config = dict(
    num_hidden_layers=19,
    d_expert=32,
    d_shared_expert=64,
    hidden_act='quick_gelu',
    routed_scale=1.0,
    router_cosine_scale=10.0,
    init_std_router=0.0212,
    vocab_size=2048,
    optimizer='adamw',
    learning_rate=0.00433,
    beta2=0.99,
)
Below are experts of layer 15 (counted from 0) of a mixture-of-experts language model. Rows are named router (the router's row for the expert), up (a neuron's input weights, with its number), down (a neuron's output weights, with its number) and show model dimensions 0-127. Each number is 128 + 24 x the weight over its row's rms, rounded and kept within 0 to 255.
After each expert's rows: "gets" lists some tokens that make up at least twice as much of what it gets as of all text; "comes after" lists some tokens at least twice as common just before its tokens as in all text. This comes from a sample of Wikipedia text that the model never trained on. Tokens count by the router's weight.

# expert 12
router [108 139 114 144 159 101  92 149 127 102 193 137 119 147 124  97 138  90 114 139 130 132 172 105 115 106  95 133 135 104 154 127 102  85 147 125 133 152 142  80 133 126 105  88 130 100  95  91 134 124 140 105 168 127 125 116 125 135 141 111 140 128 122 152 106 180 120  98 166 127 151 125  99 131 118 131 119 101 140 169 116 138 158 154 138  90 121 162 114 110 179 129 151 191 122 151 121 161 171 107 114 102 163 125 117 103 140 115 140 149 102  77  78 105 101 138 115 124  98 161 115 127 113 121 125  99 123 128]
up0 [ 97 124 107  99 143 130 100 192 125 142 164  95 126 175 133 144 116 103 126  83 114 129 127 123 142 110 153 133 175 150 131 127 116  42  99 132 113 119 120 166  99 168 109 131  97 113 100  98 122 112 167 142 157 174 130 170 134  94 142 112 120 126 147 142 136 114 126 127  80  94 106  94 129 142 140 126 107 119 131 113 140 124  67 122  90  99 116 118 132 136  93 133 130 123  98 124 125 150  93 126 133 138 174 115 142 122 114 130 148 135 117  79 164 135 131 142 128 150 179 137 113 143 131 116 149 136 102 113]
down0 [131 173  82 148  87 116 112  83 122 101 134 129 141 130  89 145 121 110 129 142  90 165  98 133 117 162 130  97 146 135 138 136 143 125 101 121 147 129 130 135 110 165 130 140 131 151 133 128 112 179 135 145 150 138 117 103 113 185  93 138 123  91 157 122 148  74 150 181  98 140 147 140 127 136 143 164 110 126 103 116 131 135 147  82  83 122 171  92 144 117 161 128 117 142 127 142 117 135 140 120 113  91  97 138 132 116 155 134 152  84 129 111 137  89 183 107 129 119 132 139  95 141 137  93 168 120 181 141]
up1 [119 133 150  92 135 109 131 142  92 132 162 134 125 176 164 172 136 137 110 137 141 165 138 125 113 118 122 175 104 133 148 117 146 100 113 127 131 126 142 148 163 130 108  98 127 138 116 110 155 152 117 157 144 191  96 120 130  75 133 122 130 156 101 104 151 154 149 141 153 122 143 113 127 128 148 132  96 142  85 125 117  94 105 115 127 142 148 129 175  87 153 114 136 121 115 139 148 202 142 153 114  97 133 118 132 163  88 152 133 127  86 184  81 144 136 147 113  88 101 138 144 156 173 134 122 114 143 145]
down1 [119  96 148 131 142 122 119 161 134 154 154 133 136 100 124  79 133 139 131 136 142 148 100 196 102 145 125 138  99 132 122 131 174 141 140 125 142 156 156 144 114 171 143 124 117 143  77 136  76 129  83 147 122 117 133 136  90  96 174 104 100 142 166 154 133 160 157 144 138 158 106 136  83 128 127 167 143 147 147 124 149 178 131 144 127 136 134 122 146 115 157 109  96 123 115 144 155 111 104 118 122 144 116 142 144 109 147 113 143 134 112 106 158 164 126 160 175 131  95 110  92 171 118  72 129 117 115 172]
gets: "\n", "-", " Se", " de", "th", "|"
comes after: "\n", " C", "|", "c", ")", " de"

# expert 25
router [139 172  96 143  85 137 105 123 163 122  84 154 131 155 150 116 171 143 113 101  97  95 154 120 146 128 113 164 145 138 124 105 170 145 118 103 115 129 113 142 116  79 126 117 138 131 138 154 122 130 171  84 144 103 118 104 119 126 110 134 124 136 154  97 152 129 151 142 137 159 174 136  90  92 123  94 157 136 116 201 104 135 142 132  88 151 113 160 170 183 124 121  87 122 140 137 133 151 143 126 113 106 153 163  71 151 129 106 137 137 121 135 129 151 129 120 127 110 119 142 173 162 136 112 144 107 121 147]
up0 [116 115 143  95 144 139 111 163 115 154 118 124 100 171 137 115 142 130 152 143 125  95 126 122 103 142  99 130 119 165 121  92 168  65 123 116 153 116 153 158 155 158 175 144 140 154 135 103 161 152 129 141 147 119 120  99 147  98 131 121 167 154 152 161 122 142 124 136 159  88 116 151 143  96 117 126 105 155 137 120 110 106 122 117 120 145 110 135 110 120 137 119 138 186 153 132 123 122 106 154 147 157 134 177 149 123  67 126 137 119 129 102 137 112 162 115 106 107 135 136 145 164 116 165 149 177 158 204]
down0 [165 139 142 133  91 149  99 134 143 115 158 128 127  94 140 118 167 105  87 138 160 105 146 141 156  91 147 134  68  98 147  91  94 135 137 131 119 154 156 124 112 124 104  77 120 176 122 156 108 121 107 143 108 126 157 137 133  82 124 134 121  93 110 110 149 121 118 144 101 123 143 152 132 137 173 156  97 130 128 148  92 117 117  99 174 173 136 101 128 149 131 103 168  89 112 124 117 103 102 125 132 117 120 118 159 130 120 150  99 127 164 139 110 146  91 171 106 144 182 118 105 122 102 135 160 110  94 122]
up1 [144 160 142 103  79  93 120 119  88 115 140 143  90 133 150 146  75 146  79 109 141 117 163 117 109 131 101 130 140 139  94 116 124 121 142 108 119  79 109 130 103  89 111 135 140 109 143 138 123 113 154 114 119 152 152 137 113 144 167 139 148  84 143 162 135 115 113 112  88  88 163 107  89 117  76 159 113 118 113  99 130 137 129 128 111 128 124 120 133 137 134  86 133 157 109 126 122  98 166 131 140 107 122 126 104 114 112 176 111  98 147 123 115 188 168 135 142 119 142 106 106 158 136 190 110 131 131 175]
down1 [113 106 101 140 109 145 143 124 166 134  79 114 122 146 104 143 116 118 143 129 158 153 157 112 122 117  98 150 112 132 147 198 122 116 134 167 123  95  76 110 172 140 119 124 136  89 125  91 156 166 100 120 141 125 140 118 131  92 115 141 115 135 128 105 150 137 164 126  69 127 133 197 158 158 132 101 125  91 123 131 118 119  97  85 110 143 159 136 122  72  94 116 134 147 142 140 106 118  94 156 101 124 164 113 145 108 121 100 139 164  97 121 145 163 120 112 125 117 133 133 129 145 110 111  86 122 111  94]
gets: "s", " an", " re", " S", " co", " Re"
comes after: " the", " ", " of", " re", " a", " and"

# expert 15
router [ 96 140 125 127 127 135 115 122 140 172 109 118 152  91 140 134 153 132 109 117 174 130 147 137 139 112 113 110 102 133 172 145 126 138 155 110 129 136 131 116 154 162 156 146 142  91 108 137 119 137 132 113 150 118 131 167 115 120 107 176 143  97 150 106 140 108 119 101  98 122 156 106 141 108 127 136 140 141 148  88  94 183 118 131 134 173  97 115 121 157 156 144 123 175 126 101  94 120  84 123 128 101 118 106 137  63 126 130 106 115 144 150 140 129 181 153 202 126  98 117 108 149  77 110 132 165  95 103]
up0 [ 92 156 130  98 129 105 148 144  99 154 148 131 114 165 136  96  96 160 131 151 109 128 159 124 108 155 154 127 123 153 176 117 108 150 150 107  95 152 156 142  87 114 129 122 144 118 160 132 185 157 143  89  81 132 117 126  81 109 108 108 152 138 121 105 123  99 104 164 133 108 140  97 131 174 169 115 122 150 115 133 131 145 118 155 120  94 104 124 114 144 121 135 142 108 125 111 122 136 125 135 175 113 101 158 112 181  84 154 134 135 151 135  98  94 161 103 143  88 122 156 179 151 101 129 114 110  98 127]
down0 [140 130 110 121 105 101  96 117 137 142 176 165 108 163  95 141 154 151 151 120 137 165 109 118 133 109 133  92 133  90 153 171 148 128 149 133 124 132 161 155  89 148 105 176 165 130 125 128  97 116 111 143 149  95 120 123 134 119 173 161 129 131 118 131 125 129 120 145 127 127 102 122  72  96 131 142 140 163 134 130  97 147  94 149 138 112 125 142 156 116 113 111  83 115 115 187 133 166  80 123 141 162 135 119  81 129 119 104 124 125 133 100 123 144 142 112 150  79  75 138 111 172 165 138 152 169 127 125]
up1 [139 134 115  91 143 119 115 149 127 149 118 162 164 123 109 180 139 133  92 129  93 136 115 124 118 124 115 152 137 142 160 108 148  79 134 170 121 162 152 111  72 158 117 142 114 134 164 121 146 143 131 116 157 169 166 132 113 140 108 163  96 122 171 143 132 142 132 110 141 119 152 121 181 142  94 102 167 108 139 102 122 156 145 168  95 129 162 105  98 129 117 145 113 101 172  71 150 114 141 136 108 147 142 157 109 152 135  92 109 135 138 128 123 140 143 163 138 176 139  72 128 150 109 123 142 161 114 145]
down1 [103 133 128 169  84 103 145 114 134 175 128 106 142 113 124 132 118  89  99 115 118 115 146 138 109  97 119 130 145 130 139 147 151 154 151 160 118 107 151 135 132 222 113 172 101 127 124 132 114 126 111 114 140 110 147 173 112 150 177 138 151 100 129 130 100 121 164  75 151 156 106 163 114 107 126 129  76 112  84 115 159 145 119 134 153 119 136 109 113 162 144 120 137 127 137 125 155 139 151 148  90 109 145 112 128  74 117  97 127 139 118 167 114 138 154  92  96 131 116 155 177  99 132 125 123 128 149 131]
gets: " in", "S", "C", "N", "R", "A"
comes after: "\n", "S", " U", "A", "I", "C"

# expert 36
router [136 148 147 125 124 152 123 125 157 128 102 111  82 135 150 111 181 132 107  79 126 162 131 115 104  94 107 108 121 112 126  74 126 125 140 109 125 151 114 132 146 133 104 111 110 125 155  80 134 104 124  91 139 105 167 104  92 157 114 149 139 102  93 118 142 137 145 166 157 121 126 160 136 147 113 135 149 135 101 131 126 101 107  62 135 165  81 142 151 163 120 115 103 130 125 146 142 158  88 157 124 113 128 102 113  76 100 134 163  91 106 154 108 108 103 128 164 158 137 122 135 177 100 125 116 152 106 159]
up0 [140 131 162 144 126 172 139  74  94  83 142 112 144 115 123 121 131 115 124 118 161 158 180 132 148 101 138 144 129 129 117 104 120 110 142  89 130 127 156 125 112 120  77 131 159 128  76 123 122  84 107 136 122 149  75 141 111 135 129 113 154 166 110 110 168 140 108 102 102  72 102 111 142 114 129  99 142 149 109 130 161 142 123 109  94 152 130 131 142 128 104  85 106 102 135 122  98 168 125 138 158 114  89 153 156  84 137 126 102 165 126 103 149 139 110 142 146 148 146 127 140 175 122  77 125 159 120 151]
down0 [ 95 168 137 115 138  77 130 127 111 164 139 143 172 144  91 136  89  64  83 131 121 122 154  96 139 123 119 101 137 113 155 128 144 107 100 156 124 107 167 111 137 136 115 114  91 122 135 113 147 179 156 111 101 132 129 124 141 147 108  93 103 161 132 157 112 130 125 137  99 123 113 126 146 102 110  79 176 127 132 127 150 119 174 133 176 111  83 113 137 121 123 121 162 108 130 148 162 136 120 157 122 174 178  99 118 133 107 118 150 122 123 170 116  99 181 127 148 111 118 127 148 121 137 133 130 125  84 120]
up1 [186 161 131 142 142 148  88 100 138 145 141 111 124 141 135 102 111 132 131 108 133 135 107 137 144 137 152 159 100 147 125 112 125 143 155 117  94 119 167 133  99  94  91 144 154  97 205 172 138 143 114 128 109 109 139 123  96 139 105 133 114 126 133 113 106 121 148 103  86  74 116 135 102 131 126 155 104 133 146 112 117 123 119 131 158 166 122 123 161 129  68 131 117  92 153 123 167 127 106 139 118 108 113 157  82 162 136 111 160 114 146 113 105 143 122 130 134 161 122 131 151 170 125 169 110 112 197 143]
down1 [147 144  96  93 191 112 176 101 154 150 106 126 149 142 107 151 131 137 159 156 127 128 144 122 104 172 138 106 138 124 134 130 132  94  64 138 154 137 128 120 156 154 153 119  93 111 142 122 123 139 149 120 123 128 121 125 161 142 144 182 139 162 113 114 115 111 152 136 138 126 106 109 148 152 146 127 116 127 103 132 195 157 177 139 151 101 152 137 100 123 170 136 107 114 108  78 120  95 130 132 126 130  87 126 149 154 162 116 128 149 106 104 196 147 138 107 121 140 101 170 133 149 170 127 118 129 125 104]
gets: "s", "S", "\n", " dis", "M", " S"
comes after: "\n", "==", " \"", " (", "===", "-"

# expert 18
router [133  93 136 146 126 139 147 143 162 113 158 126 116 149 146 117  85 128 110  84 126 133  97  86 156  96 163 148 130 106 122 148 146 105 143 122 128 104 170 177 133 186 107 115 104 119  90 148 127 143 142 125  84 104  82 157 170 105 143 171 128 124 138 150 145 177 126 129  91 118 131 113  76 135 128 125 112 121 124 144 108 146 124 117 128 111  96 150 178  74 113 150 154 136 147 185 122 125 109 141 136 100  86 166 123 112 129 101 142  99 134 156 120 112 126 152 137 112 112 148 158 119 116 122 141 133 113  85]
up0 [129 133 138 116 164 117 123 155 113 176 177  71  80 181 125 129 109 154 132 142 161 130 123  89 151 109 115 132 143 124 148 161 127 169 114 155 111 150 145  93 102 129 149  78 120 125  99 154  95 148 118 116 152 121 107 146 116 120 126 145 150 159 122 122 126 116 143 113 147 115  83 152 150 138 137 125  97 148 147 138 133 136 138 119  88 125 109 143 157  78  61 116 130 116 143 143 172 184 136 125 102 131 168  96 116 143 103 140 162 140 108 125 117 125 149 168  80 152 117 129 105 135 135 108 106 126 127 106]
down0 [135 135  81 131 127 127 119 168 150 126 112 128 112 184 160 122 123 176 153 106 138 117 113 117 125 118 100 115 161 143 159 150 168 161 153  91 102 100 143 100 108 119 178 141 168 118 104 100  87 139  89 160 109 132 131 158 135  97 121 107 171 121 110 124 161 153  99 140 115 134 147 145 121  87 159 133 118 135 125 135 132 167 109 126  93 109 113 158 145 132 122 126  97  99 103 143  97 112 146 140 134 102 108 111 102 119 170 136 113 123 140 135 147 116 138 118 178 146 106 147 182 161 163  91 129  77 113 137]
up1 [130 145 126 174 146 134 132 145 121  85 151 128 130 172 179 135 160 162 133 150  93 123  94 160 145 140 114 118 158 106 154 127 127 104 145 127 132 114 168 108 132 122  75  71 147 128 129  91 113 102 107 146 113 107 153 186 114 125 124 134 147 148 125 100 131 100 140 111 139 133 138 141 129 159  77  99 109 118 109  92 139 132  90 123 159 169 113 162 136 152 115 100 138 152 108 167 123 153 146  97 123 107  86 128 146 122 116  99 130 104  81 103 163 148 101 164  87 140 134 132 100 133 128 140 138 123  89 152]
down1 [120 114 113 103 156 131  82  76 130 109 142 143 135 106 111 133 164 126 148 181 160 128 138 125 121 108 110 127 144 116 143 111 119 161 158 141 123 162  64 158 126 100 126 148 107 191 149 131 185 119 149 151 144 144 154  84  90 139 152 177 151 131 123 145 115  96 126 158 155 138 106 136 149 140 113 109  95 120 108 136 160 119 121 160 104 126 112 145 152  90 119 166 117 142 110  91 136 132 183 179 132 126 110 126 141 108 131 142 142 118 113  94 128 168 149 106 133 154 134 122 155 134 138 125 154 132  85 150]
gets: " |", "|", ";", ":", " St", " at"
comes after: " ", " 0", "\n", ")", " 1", " —"

# expert 3
router [138 132 125 126 163 113 106 144 160 150 153 156 111 131 161 142 112 150 128  97 138 107 100 158 103 132 132  77 111 133 107  99 109 134 118 138 139  82  76 123 159 133 120 103 158 115 112 151  72 144 168  85 133 104 128 116 118 138 142 144 140 103  80 113 137 131 144 121 148  85 135 111 117 121 113 162 162 130 147 114 171 166 131 106 116 144 149 115 120 154  86  80  97 162 135 208 129 134 184 133 119 141 131 146 113 143 142 115 121  80 162 148 144 136 137 156 120 117 148 148 109 143 116 125 152 120  97 137]
up0 [137 112 132 119 105 126 142 129 137 112 121 147  73 103 129 149  93 148 117 163 111 149 126 123 128 156 145 132 166 140 107  80 189 133 102 144 101 130 148 137  98 109 149 130 107 143 117 115  80 126 116 158 109 119 100 152 120 111 121 133 158 130 161 151 137 177 138 100 160 127 129 157 141 123 135 132 140 109  49 135 131  79 116 162 110 136 135 146 121  72 120 153 150 122 159 121 114 111 103  82  97 111 195 115 130 120  97 155 104 137 141 144 135 153 186 125 145 106 131 135 135 119 103 148 130 102 101 148]
down0 [155 138 117 117 151 119 123 116 173 141  83 169 118 154  96 134 146 107 148 148 124 124 140 101 167 140 134 110 110  99 146  94 171  96 172 111 157  92 141 113 126 155 164 130 122 133 111  75 151 144 139 115 133 103 131 130 137 141 122 117  95 113 143 118 109 156  60 147 130 108 115 118  99  80 118 144 134 137 178 142 109 161 103 164 152 142 115 161 126 107 150 141 106 162 137 153 133 126 155 102 117 130 112 150 103 122 138 127 167 125 143  93 118  96 146 134  79 124 178 180  96 116 119 111 105 133  94 116]
up1 [171 125 126 122 114  75 153 176 104 141 187 119 123 132 144 118 120 147 128 156 134  98 116 136 140 170  75 136 115 161 130 113 117  90 148 142 139 131 162 140 122 124 108 165 106 151 129 124 129 127 135 120 138 120 102 116 187  74 144 154 126 124 119 119 127 173 143 100 102 100 142 117 146 139 172  92 109 117 108 112 144  96 137 111 147 135 161 103  67 100 146 114 128 166 161 123 144 174 147 131  99 136 117 158 153 195 124 142 131 135 130 104  95 151 136 146 139 116 139 137 121 148  95 117 147 102 132 101]
down1 [104 108 117 138 128 131 143  97 156 144 124 117 136 130 103 112 135 140 126 188 134 137 101 166 120 130 161 109 105 139  81 125 103 151 126 119 120 152 151 149 159 145  71 122 133  81 148 143 109 168 146 172 174 106 155 124 118 121 144 152 112 129 110 120 103 103 124 123 176 133 176 140 121 147 124 136 117 136 112 147 148 155 146 136 124 139 132  96 127 139 152  99 136  80 106 127 138 168 134 103 105 152 130 108  91 133 150 115 137 126 136 143 122 116 201 114 158 119 167 115 145 160 144 134 204 132 174 152]
gets: "\n", " C", " P", " S", " M", " T"
comes after: " |", ".", "\n", "-", "|", ":"

# expert 33
router [101 155 118 167 139 130 135 120 173 123 125 127 118 128 100 138 144 152 148 139 158 144 143 114 117 168 117 135 104 135 124 124 123 130 134 134  89 177 127 161 152 170 118 116 171 107 170 104 187 154 108 107 136 131 104 108 103 110  84 164 122 157 143 164 122 136  84 126 104 118 137 146 169 144 124 129 182 126 145 127 140 112 143 128 121 111 151 159 153 132 113 115 125 139 154 140 134 104 199 177 116 103  87 127 119 178 109 123  87 118 120  73 117 114 103 130  88 140 167 132 131 133 147 113 149 112 144 140]
up0 [124  72 106 112 133  99 114 129 110 119 175 167 154 153  91 158 144 119 106 158 149 131 130 146 133 112 110 117 178 104 139 115 136 139 111 101 120 155 148 143 105 128 146 114 140 120 170 146 150 159 110 162 140 151 130 112 135  94 147 152 102 114 101 142 119 132 140 118 142 148 195 143 139 130 166 159 110 134 100  79 109 122  99  98 158 141 145 118 100 118 109 104 157 125 160 180 104 123 148 180 150 147 163  97 114 137 159 118 107  98 128 140 174 126  95 158 118 169 128 132 118 125  92 165 117 121 129 151]
down0 [142 107 113 147 132 101  98 119 156 118 124 122 112  88 108 139 132 105 146  80  88 122 131 142 117  97 116 153 127 135 118 162 125 140 142 113 150 155 146 126 129 136  84 140 131 101 157  96  94  86 115  92 168 108 158 146 111 138 123 121 109 127 160  96 120 142 158 153 114 113 109 103 115 108 137 123 179 114 159 144 177 140 114 106 161 148 137 130  99 139 165 134 145 129 165 118 104 129 156 132 139 139 139 156 109 118 101 152 108  79 155 131 134 151 176  92 176 115 105  96 127 148  98 154 206 118 135 159]
up1 [142 138  92 137  98 133 135  78 136 128 145 150 116 136 140 103 130 137 127 134 150 133  84 115 168 110 146 100 117 183 155 116 165 100 117  71 103 170 133 119 120 133 123 140 114 105  84 109 128 146 136 100 104 124 122 118 118 157 141 114 167 136 146 145 117 143 151  76 100 124 117 145 132  97 166 107 135 141 132 102  86 112 146 140 114 120  88 100 145  90 113 127 148  54 147 136  49 140 145 136 126  91 118 130 122 143 141 105 113 117 134  95 141 126 162 131  93 158 129 114 130 115 139 160 121 168 146  99]
down1 [109 123 129 159 135  91 144 138 153  91 142 112 126  60 139  96 116 116 138 144 137 116 117 100 138 161 109 146 134  98 119 156  94 143 145 105 118 133 122 147  62 128  91 110 103 128 156 174 161 126  94 117 102  97 116 143 115 134 126 154 122 147 115 107 118 173 148 114 125  79 130 182 115 129 148  99 148 137  99 142 128 159 126  73 148 111 121 114 121 116 115 110  71 143 112 116 155 109 123  94 147 135 127 103 176 144 105 117 102 131 111 159 132 100 131 123 121  90 103 145 176 107 124  79 141 119 159 134]
gets: " f", "e", " E", " b", " g", " G"
comes after: " ", "-", " re", " a", " (", "|"

# expert 19
router [139  72 158 143 110 129 138 143 139 115 161 111 127 157 126 127 174 135 168 145  83 107 124 152 106 113 135 152 117 130 171 138 134 108  80 122 168 100 151 138 147 183 134 126 139 123 104 158 140 176 145 182 120 133 150 105 162 128 135 127 136  91 203 129 106 140 136 121 117 128 105 130 153 174 144 100 115 120 144 124 138 109 116 124 104  87 117 159 127 127 110 150  76 122 108 120 104 112 140 127  95 122 128 113 128 175 124  87 114 151 119 149 106 128 153 125  95 114 100 108 164 141 162 147 102 138 114 159]
up0 [ 87 164 131 121 169 140  94 180 102  86 126 109 118 148 128  96 111 161  99 153 137 115 126 153 113  85 135 153 133 146 137 137  99 111  96 112 148  93 154 155  97 117 137 129  86 144 135 148 112 115  55 126 129 112  95 108 115 126 114 135 108 141 106 130 165 114 134 133 109 130 139 106 103 100 121 119 145 119 121 111 152 151  86  92 128 130 163 117 144  83 116  93 135  85 113 185 141 122  88 132 139  85 111  98 115 110 102  97 106 114  93 157 144 111 136 132 111 111 154 128  91 122 122 168 101 141 152 125]
down0 [ 86 147 125 161 123 125  94 147  95 149 111 147 130 152  94 109 118 176 154 147 148 173 197 163  98 123 120 138 142 123 157 134 141 143 166  97 127  85 111  94 155 122 136 145  89 137 114  92 102 141  82 138 147 112 147 108  83 118 132 117 132 108 137 161 109 139 114 109  99 136 122 137 169 146 147 122 151 107  95 102 103 104 102 121 128 153 120 135 126 134 184 100 120 104 118 104 122 121 158  97 130 128 128  92 121 115 127 159 111 119  97 127  77 148 115 114 104 131 124  93 110 109 152  84 117  79 113 129]
up1 [104 126 116 116 146 164 123 126 150 171 150 121 161 100 123 121 153 156  92 165 105 120 118 159 160 131 125 151 104 138 160  98 161  97 131 144  68 141  93 141 131 149 139 144 132 121 151 204 107 107 136 106 139 145 110  90 100 121 168 107 152 138 139  96 137 138 150 119 119 104 145 123 111 124 164 125 138 133 113  96 146  86 183 127 126  97 167  86 137 159 110 129 144  99 139 121 152 120 174 131 107 109 135 135  96 124 100 135 121 155 117  99 124 111 163 107 110 114 131 117 148 146 149 124  88  87  82 146]
down1 [102 134 138  83 130 117 123 115 155 156 160 181 160 142 102 121 136 120  86 148 145 111 131 181 138 118 185  92 130 133 160 120 106 122 186 127 117 126  87 143 115 108 137 127 111 136 156 131 142 132 112 195 115 167 158 103 154 132 144 128 120 115 186 118 116 109 173 153 135 109 124  86 150 126 134 106 135 127 144 111 117 101 140 130 148 141 157 154  91 135 130 142 110  88 124 129 149 137 128 138 118 143 115 118 107 166 128 120 132  84 144  99 150 105  91 162 105 129 168 193 127 139 112 136 143 117 105 121]
gets: " the", " The", " his", "The", "ing", " her"
comes after: " of", "'", " for", " in", ".", " to"

# expert 0
router [151 166 154 128 134 129 132 142 135 149 132 130 138 130 145 173 161 143 128 129 123 170 135 106 168 122 135 133 130 105  83 132 133 141  99 148 124 142 159 135 150 125 114  80 145 137 112 116 107  88 117 159 162 127  92 139 131 103 129 104  78 144  63 124 122 115 163 125 149 104 157 145  91 118 169 170 138 180 110 100 151 168 143 134  78 179 115 112 111 127 151 110  73 100 123 124 140 132 143 126  97 104 132 151 138  98 152 149 148 146 143 103 168 137 126 144 110 165 115 100 126 113 146 102 125  82 104 123]
up0 [128 131  85 147 131 109 151 144  80 128 131 117 160 108 115 124 114 151 127 125  83 103 103 133 116 132 140 120 108 135 146 112 146 152 151 136  99 134 119 128 117 160 115 111 144 130 156 112 110 132 130 113  83  99  98 118 135 108 124 103 139 118 132 154 156 137 134  81 114 148 121 153 169 161 157 140 124 124 129 123 148  93 110 114 145 102 116 113 120  98  40 129 132 101 165 102 145 158 158 108 129 169 135 142 128 134 172 167 141 176 147 101 100 121 129 161 186 113 116 165 134 105 130 108  79 149 161 179]
down0 [108 118 172  82 136 162 143  97 119 115 129 101 115 100 113 115 152 121 102 104 130 162 114  86 139 140 147 137 102  60 144 103 151  96 161 122 133  73  99  99 117  93 169  93 116 106 103 122 136 115 144 103 159 144 151 131  78 131 111 134 180  73 124 124 122 110 119 136 130 159 132 162 151 165 121 120 102 119 122 152 104 109 139 129 129 139 145 155 102 103 119 174 125 125 144 111 171 120 156 155  81 111 162 110 159 108 129 125 101 139  91 127 121 149 122  90 120 122 141 150 115 138 125 145 130 128  89 138]
up1 [ 55 138 144  82 184 119 122 125 118 190  96 112 142 155 132 129 151 162 135 136 150 128 155 130 111 153 147 180 114 138 114 128 149 134 139 158 124 139 116 120 140 104  99 139 121 124 127 146  83 112 195 138 125 168 114 124 125 124 101  81 134 122 117  96  95 130 127 105 115 108 173  96 116 143 139 117 128  96 137 105  95 125 110 139 112 135 181 111 167 131 139  99 117 155 133 161 120 105 118 106 123 120 159 144  97 140 139 124 136 106 112 123 147 176 167 124 115 125 126 124 144 170 110 162 147 138  82 148]
down1 [145 131 137 167 109 102 150 129  63 149 121 120 157  82 113 114 107 129 138 134 161 144  90 153 116 115 112 124  98 131 160 151  99  83 104 173 126  97 161 121 145 125 126 163 143 147 138 141 152 132 109 132 129 142 157 106 131 133 131 181 194 115 133 114  84 133 132 154 127 105 127 178 127 130 115 162 146 128 127  88 138 155 135 143 164 170  94 127 108 135 121 155 136 131 156 112  83  98 123 147 111 118 105 156 151 125 134 146  82 157 157 145 106 131 105  62 124 158 142 146 132 161 129 122 123 140 126 114]
gets: " ", " (", "-", " \"", "/", " con"
comes after: " |", " the", " a", " and", "|", " to"

# expert 10
router [149  97 103  93 116 145 160 140 106 163  75 158 111 139 102 150 131 127 130 117 164  91 103 120 124  94 139 174 143 103 154 140 142 114 118 103 131 128 125 112  87 110 115 151 129 150 100 145 113 152 133 140 104  95  91 141 113 114 165 110 118 153 118 121 153 138 101 124 106 142  91 108 163 174 135 110 105 157  95 135 130 152 129 114 174 105 119 130 119 138 122 137 143 137 141 107 120 100 123 164 138 136 109  98 127 129 124 150 163 167 200 134 127 120 170 119 151 123  67  98 179 110 114 107  91 156 138 105]
up0 [154 154 130 134 154 140 147 138 105  79 110 152  80 148 145 107 146 142 156 149 118 128 112 129  95 120 183 112 132 158 113 146 156 168 104 173 124 126 120 131 113 130 141 145 124 120 107 160 129 110 151 138 130  90 172 119  87 120  91 112 163 141 145  97 198 170 120 125 156  99  98 110 144  68 137 128 143 155 143 113 110 132  86 122 123  81 150 108 140 126 176 140 100 141 123 121 147 121 113 134 138 132 169 160 133 127 144 148 105 112 114 145 125 149 170 128 144 149 127  85 121 138 165 106 135  87 119 143]
down0 [ 87 150  98 157 144  92 162  79 120 147 151 127 178 164 163 137 172 144 160 139 120 120 110 148 120 145 122 115 130 120 166 118 100 115 141 120 100  74 113 116 117 137 150 119  99  86 100 113 159 138 123 109 122 147 123 185 158 136 149 115 146 107 180 134 145 161 115  92 135 149 137 146 132 117 117 172 150 147 146 113 118 122 104 143 129  81 136  93  94 150 115 148 131 133 117 119 141 135 140 113 142 148 105 111 144 138 111 100 118 130 146  84 125 150 118 164 174 137  50 104 134 109 141 125 136 104 146 116]
up1 [114 137 150 116 141 135 129 150 125 105 135 121  73 146 131  89 105 117 149 117 115  99 121 128 209 121 106 166 118 144 156 110 129  99 120 169 132 131 141 110  95  86 110 144 134 111 128  90 114 130 158 130 119 134 134 123 125 161 113 145 169 100 116 133 104 102 143 144 110 134 142  95 126 158 137 131 124 145 111 140 132 152 104 201 144 124 141 114 111  78 129 143 119 137 125 147 120 105 117 140 102 108 139 206 189 127 107  98 129 127 134 159 173  96 130 176 121 123 133 170  99 152 145 134 118 145  91 127]
down1 [145 112 132  84 127 150 111 126 127 119 104 122 115 107 154  95 129 110 171 143 144 109  91 129 128 141 118 140 151 129 128 155 145 145 175 146 139 125 160 137 116 123 127 122 135 183 125 142 102 149 156  91 151 159 142  92 136 150 121  88 116 112 126 161 134 136 135 161 139 152 198 116 134 126 123 172  92 133 118 135 182 129 147 128 126  98 123 106 118 137 164 149  96 118 150 101 128 158 125  91 141 102 103 107 123 140 115 157 107 131 128  98 153 180 156 123 144 135  92 111 112  37 131 122 158 131 137  84]
gets: ".", ",", " to", " in", " and", " of"
comes after: "s", "ed", "ing", "es", "ation", "ity"